Experts of a small language model.
Size: 16 layers, width 96, vocabulary 11124, 27.6M parameters.
Experts: 32 tanh GELU neurons an expert, 4 picks a token, a sigmoid router.
Below are experts of layer 13 (counted from 0) of a mixture-of-experts language model. Rows are named router (the router's row for the expert), up (a neuron's input weights, with its number) and show model dimensions 0-95. Each number is 128 + 32 x the weight over its row's rms, rounded and kept within 0 to 255. Numbers have three digits each.
After each expert's rows: a language model's description of what the expert responds to; "gets" lists some tokens that make up at least twice as much of what it gets as of all text. This comes from a sample of Wikipedia text that the model never trained on. Tokens count by the router's weight.

# expert 40
router:102113143085100155129103163122143093144091082114143158076200146122110124147126184150123144081161108133108151116097126142095169140133105129100109162142146129091137107134196077140118196137138102135175147183094065133209185076104104103160137117137138134039150109094163148121180154119157101173
up0:065157119103134090105099109124053072154143164135158180136098094139084136127126118137158106135162132097110147107101138171127167184163082162194127141114122109087091148148155082124153168148125118135159176138119090070200148132130145121189133089068214092123147108143104160138146134070154141115
Description: Numbers and list fields. Digits in coordinates, dates and tables, especially longitude degrees after N, plus table pipes and infobox labels like Spouse, Headquarters.
gets: "1", ")", "2", "3", "0", "4"

# expert 29
router:114189164087080160159117121088149145085075106117141192132154151097085110099167119209102097130146120096077132119110103190067162173141094135120158108130167111074117125169173121088169131136136097137123060197134061107156164071124125129171137156133163143123137133084117157149139135131118111118
up0:106134178085089153126132157066114082083170125134150165096061223121100121160127124150177116129104105145073155138162125156125164123148133162106120106126106074067164136108176135134136105137089101104106090179123083144084205131162098152144159133171140134203146140107165153107138129082124140091
Description: Quoted titles and openings. Opening quote marks and first words of quoted titles or phrases, like "How, My, Your, The, Die, especially in episode or song listings.
gets: "\"", "The ", "'", "- ", ": ", "of "

# expert 34
router:110145117090091111135110139127119102083068058105122150118196139154083114139142171117115167160174102132105104105113132162096135144219126127149118165174154143121127135230121125158119143117189149105118068154136134070193147077080123135112128154123111106083183074094137172139146134124137100143
up0:110120155091183116110092151140121136098078107053146134109114133173109121116070128127163111124112155145166104097113067159209122110100152157109097149175112097153134139143124148173167211140147153083117099193180102094185159142087137142118101147071151067094131116106191103153113107138143161141
Description: Short syllable openers. Short opening syllables of words and names, especially Co, co, re, Jo, Se, often before hyphens, as in Co-op, Jo-el, appro-val.
gets: "re", "o", "co", "e", "Co", "Re"

# expert 7
router:112162184104132099106101173134173116102066076118158147112169135142092097152155150207143132160119104094093109155096113155117112142191073137111183165137140189138130185156145104094145138117181108143152115132156107024155129107115095094129161125089117116033115103118122144145156132131141107159
up0:122148175116123127126130124156194148074131107146115136093170119145111118200129144164149103153116171072094121159108103174144025193168125085072153128137108116133120159108117139097155099092185084128173145101182092059143143134130115122125096112150124079074160107112124167158105149094187142124
Description: Short word-initial pieces. Short opening word pieces like be, po, bo, mo, me starting longer words, as in be-autiful, be-ings, hol-oty-pe.
gets: "be", "ro", "po", "bo", "Be", "|"

# expert 11
router:099190125134118162139138146088160103125113083082143193123125192132132111115159181195078113076132105124059120126113177153093142105186098129114170171139134119154141108162137152112171156079165139070147143160103100119166152076085095114147193119066143099091143125125146177104116138142077115146
up0:107143071144133111122158133104150111086146112117061119090139202182123146107150119139149140195098136067089112167159158134133143118139107150165187167071101082160118145138183082117112126041180104097137158104092136051124151065144153071121140139139154124118162101156123143135143161108146148160
Description: Section headings, table breaks. Wikipedia markup: == heading markers, blank lines before sections like Early life or See also, and table cell pipes.
gets: "\n\n", "==", "== ", "===", "| ", "=== "

# expert 56
router:117133167120120135123096161148131127075118047121163172114129155138150143070146169159123118140154125131151104117084141104095175111162101148112204130108172126083135141164119078122134182128213125144135102167128053089134186092139108163171119162078105098085182072112133160090175122132123102152
up0:074091180117142090119194151122117166117106101074186128109089163078138151108186160171174101135058151118125192064110161104158135146168126092098134168127146089089121168135142128097119160139051145133195077120085115106125164101128130149142146166119151085156149138092135142130171121125149124085
Description: Capital abbreviation letters. Capital letters beginning acronyms and initials, such as O level, O'Hara, ENG, EF2, ICE, LPG.
gets: "A", "O", "E", "I", "U", "N"

# expert 48
router:135173129123055134160097121132129165118109105129161137103174175119133109132134155149121112066150089170067127175073126114145130108168110149065190141120131143072141091139110076117178172177141141182177064154158091111161118072117095108167143108147132153085152075073140164147149161091110111140
up0:117137139079104143058105153144138089179079098202113146090165163154150112094132184176143158073136097101127147109087157141163074064123152149108101122067102103094111171151152109088176151168142132144175121129120158127140098126164128136182131105127134192096125078112200150174146156122117116103
Description: Money and quantity numbers. Number pieces in amounts, especially after $ or £ and before million or billion, plus numbers in tables, such as $8.22 million.
gets: "5 ", "2 ", "4 ", "0 ", "1 ", "3 "

# expert 41
router:115164186131129097175152161135134137112112134061148163091143130137125035135165193195111145147139110172112155165125125140123164081137086141113132135143150125107137103160167107117141148154159098105142077195141105123142160092112074143158142124134166081084134103019121084104162173119107099150
up0:133126106159174061133086143146103119122179121079195129136102087138176081151174152140194104153112092194104062167128137085089135132100115133107190110122129081168153153148136123140145168090118115116193120167144114122105127136147116115185161170060094098081087109115101155110078102146117133102
Description: Plural and -s endings. Word-final pieces ending in s inside longer words or names, such as -es, -os, -ians, -ers, in Genesis, Madagascar, cancellations.
gets: "es", "s", "us", "os", "ers", "as"

# expert 30
router:117154127104079165158143157084155124084132077077176185113147155153108103095115199164115105072130109113102157141112164125101139147143125145118106130163179102141064109124119092069185172149201131126140082172133042113155174075105092097143147178093142141106129158127154158118127161114125142158
up0:121163140100128064122124105152130155115128154151156135085182194107185075083097167135184187122123140140078121132133150143069076140073155114173136138088181151102108086118109123070134175137126136163127106170166182141128130126068150107152141168106180135167106102116117120053133082087139133111
Description: List and heading markup. Line breaks, list dashes and == heading markers starting lines in infoboxes, lists and section headers, such as "- Released:".
gets: "- ", "\n", "==", "===", "== ", ": "

# expert 42
router:140158114129114157156094139111170117149121102121217161129149178140157090133168117129100090119154085136098084169099139176080111089146074129079128177150164096077100106122217128142192148097139139128118132163151094055112177108114143130180122134094093097093170130122114193106165137118112124168
up0:124063100123173138130127132123125089154122120123175119141130145122114132150210186176077167136188109115113163150121128206072105111160084105061164122188145105086113089124168168110097156085129136126076100116125133132069164144122112093171139138071181103113135091128128194118137138108092148159
Description: Capital W starts. Word-initial W or w pieces beginning names and words, such as W-acker, W-icca, W-ants, will-ows, plus some function verbs like did.
gets: "W", "w", "B", "on ", "at ", "well "

# expert 21
router:146140143122106116144098187083175183143148050144117143122164145132141027108169174124096103135118113116092153108126115137122124132138057116056188124161121169104092116133181099077160173147210140094122105134132115125211144109099079143155116112128144112083141151110144154139153151123111136157
up0:046085151164051162114116200121132161129123141103144167127109187128094105153149118093139149139075146100137140141123116136112109147186149168125144098115147132079138101099205161116098160115178104095120136070091151140194127112072172069159161103136146130121164093145132113108131141193101161092
Description: Bar/Car/Sal word starts. Opening pieces Bar, Car, Sal, Mil, Ber, Mor of names and words, such as Baroque, caravan, salesman, Morse.
gets: "Bar", "Car", "Sal", "car", "Mil", "Ber"

# expert 43
router:105162102124113136148158140139132166130137084092140151097128162108146117104125169123105094089109099169116080164134156147092202087179124177131141183124127121107097148115187134149125217163161130111147062153130096083138153040103093170115142124060134117103183089124159135123118117114100144206
up0:108133119087115127173124185163159096123093106098162128075128204193146144115148134172131147073101112163154070145117110143078131164141152218103125161095103093123155130109118087144174081171129102087133078139113196088123116106114195126139110066124114149118161085117120131184141116155160116129
Description: Government-level adjectives. Adjectives for government scope before nouns, such as state, local, public, federal, national, plus the ″ in coordinates.
gets: "″", "°", "state ", "local ", "public ", "State "

# expert 37
router:123173132097052149185080146141134086099088115109142194095167140159108120121141155172076093055121106136152040156128085151125177138170113101123172128117122133147156097157162142125093142110154153142143098189085113107182140143110089142165189161092162108082127130122109125128130143102112123197
up0:131149222089129182125084092089136038140104107115119096130093142133146151082137116142121099152149111117141145125122075159145163156150143113126199138148116136116170099142174135147150119151124181086135124142145082033173110142172096147091152138144188097096091128088150079143097070155154128146
Description: Verb stems of explaining. Opening pieces of verbs and nouns like expl, sup, disc, det, compl, often after was or to, as in explained, explored.
gets: ". ", "expl", "sup", "made ", "rec", "disc"

# expert 54
router:153178145120127116138142154126148163090114073112139130092155149161127124111149190116093090077150153126040115152104104145136181110196087137090177128126151104080095106128160107145147117120147101141097125118144079127180163105063054113159200151102116122107120124093155164159146173161119075188
up0:132171178090105131085115126141097157123126161084149148092143107136163110124159129081138134114145101105107056109151131180121130103157103169125136131110101072118117135145075186137151161120180104107125088110134143166143103153069146057173110167126157157083145172104162109188090137081128114241
Description: Table header separators. Pipe separators between column headers or labels in tables, such as Attendance | Source, GF | GA, plus coordinates and UTC pieces.
gets: "| ", "inter", "Coordinates", "/ ", "°", "UTC"

# expert 19
router:093133150108125178185137137115154178128057107123111212081139194117149115126133158162083084148113114137097105127132093151037138108176115147128158130144168117136069117102150071100115198126121154124144068148138106079138133087067138148149176118125148144127162124100133114140120174155105124197
up0:144103196153136134194138115101112106149137115075142169114090183124189167123094133061157148126149122099077121122175092085126148100185128152153078136141160117223127140115135104081103159130126106094123095080124168134168140109090142177140154116063158116105118116101184163062144133129099142148
Description: Political and religious adjectives. Political, religious and ethnic adjectives and possessives before nouns, such as Jewish, Catholic, Communist, political, his, their.
gets: "s ", "his ", "the ", "her ", "their ", "ian "

# expert 13
router:146181138116095126171128155084157133111071064126158184061171197167092100124142181140089106109115145157129107158126131138076163138169079145104169119163163138101080125162152103110137126127131135174127098128157056082192153074054103137140161120119120133110167102129093144120159171118144131157
up0:158140114097075148139127170120094098048123130111077173162126112142142127150130190083098127144147117188161206080121094126107131131170140168146123130182116104194117121158156097111108161167167133102117107102075035091108107115119115174127181160106147132145123140049141128127107150098149148159
Description: Table cells and conjunctions. Empty pipe cells in election and sports tables, plus conjunctions and object pronouns like and, or, but, her, them, him.
gets: "| ", "and ", "her ", "or ", "but ", "|"

# expert 23
router:148135183096081139111149125115133120081121088119122161078127174119162125134193199141122123120144119157147126127096145147129150131159041116136108131158135098113114109154169091128140169142144111137096114165125076115174127117129049125131169162103185111044153094073159185148140186162133078185
up0:087105119135095125116115108124157131151165138076073205150148165156127164176103187174140145107085113110123108119160105147118067158108104165152172150151091100080111142128164143115089114089111093184119203157123086156151189092179148183065127104129161124087132108115138116116121138155109055112
Description: Words before punctuation. Word or word-piece ending right before a comma, period, bracket or table pipe, such as However, Episode, album, capacity, disambiguation, County.
gets: "|", ")", "season", "s", "However", "County"

# expert 50
router:125166123139098157172074150135149088100086104120145174122166130138151101137168178146065128135178117149141103145120134094087122087198086120113168146144174160045088100148153112141149147158178162158145076141134055116128149079143097142120117167097162149074135078108161121141152195150116077134
up0:114103063166149149161130078049184115128132161149145186105135148142117088145115137100123125115081076159148193161154116102093102158162097122180116138195121187097182118127194098118193116123154134152134114145122087116151143180121138098084127129142041104133127128123114104177097168106113109124
Description: Unit and symbol letters. Single letters in units, formulas, subscripts and abbreviations in scientific text, such as nM, Hz, mmHg, M_{k}, kg.
gets: "C", "H", "S", "c", "A", "m"

# expert 9
router:149129166076087159191165136145129139116139094127198138094148134156150074124125122164115130117161123139091121116121116159131129076210110131096127166176174139121143138166164104104126135104153096127094104123137104081215177095089113160152131096068104121048183114107107162127196180112119110139
up0:170169175133090089108166117160118148083107095235206142135115099162198101132127150113151081126110145106114122113123155116138128110153146119078117127149139109097111146123163153114208163143130106066182150087133130140170174139112159198163143126051129115092134127106118102138112109096092090115
Description: Table cells, name starts. Table pipes and rank No. in sports schedules, plus capitalized first pieces of place or route names such as Junction, Chang.
gets: "|", "No", "O", "Ro", "Du", "En"

# expert 49
router:102138123133097153156151151065149138106115057102125172105170154124115092099130151158093098144115129159099116089138133124115197146200112172092177135128125160126082125127143104096161144158149113184129097215137070079141180093109131174129170126080128075098173157100115170135090146150134082176
up0:122096100188119107080093138106189125138116100114080209084147155098107111186142110125139106123103141185128151091181103160143194138122157110138122156107116100151105094079128119131165194097130181095135074158149069144155171090114140138158162134081155139156153158086135162159107102141094058133
Description: Sports competition names. Words in sports league, cup and team contexts, such as League, UEFA, Premier, Champions, national, and the before them.
gets: "the ", "League ", "World ", "National ", "national ", "-"

# expert 22
router:131158170075083112125108123111191110127103090095162179092148187168072119125178187195106123087135095135082133165137101144116125118136092158113136146118151124086110102147115121126136156154187131176128088152185089147196142067121111109162177164119138139120200134114090184123134124104096081139
up0:122071130110132154078061126091105125172109097168182066128136133109117121079130145178172160120170177162135095160156126144103135121149070185130079076104203067128130079168147080089134113093159124163149112150113161151135164106107177116117155129181118164137162089133160139110074126112109101132
Description: Sentence boundaries. Sentence-ending punctuation with following space, line breaks, and quote marks, such as period-space, closing ". and opening quotes.
gets: ". ", "\"", "\n", "). ", "\". ", "\n\n"

# expert 60
router:116110136126121105130072143090109134095097133125112163097220166150131079114119233177124130112117150144106095162132156111089189125157116172083165156132167127126040101182182099097116166115151161154157093156133082096174151111117105153198128109119125082109121108083130126145111141120147136117
up0:155119111079104133102081136174081071114116127120138123137124077127112201101103155156133193060136115120206150103119162136156107108181113108116124182129129163122183062092158167126120143165179145158113104134126091096178160122143097158170134097117153075136132089058139114129103151138122070169
Description: Arabic name syllables. Middle syllable pieces in Arabic, Middle Eastern and other foreign names, often after one capital, such as Moh-ab-eer, Q-am-ishli, Al Ah-li.
gets: "am", "um", "ab", "Am", "ah", "'"

# expert 4
router:131120154091091156105160107097107096121100130103126154100172158118083091129160195136055121138193098184156104119106125207115183130126080124096134140140156107144154142183202090072140138118170162123139065153132083152123134110098097135136136148110132103098164116094131129179180169125100088185
up0:121103120141146184126116131175159126116125097127118072063159126073138143159142065153091132125141117238178077123181170134163183123135105131147102157105145110087140053148155102149085158154127117163128098110085057173169097132086136168147142101105134107130103095083149122151124172144143105121
Description: Mid-word suffix pieces. Word-final or inner pieces like ent, ant, est, ment, ist, ess after a consonant, as in gr-ant, manif-est, Bridg-est-one.
gets: "ent", "ant", "est", "ing", "ist", "ess"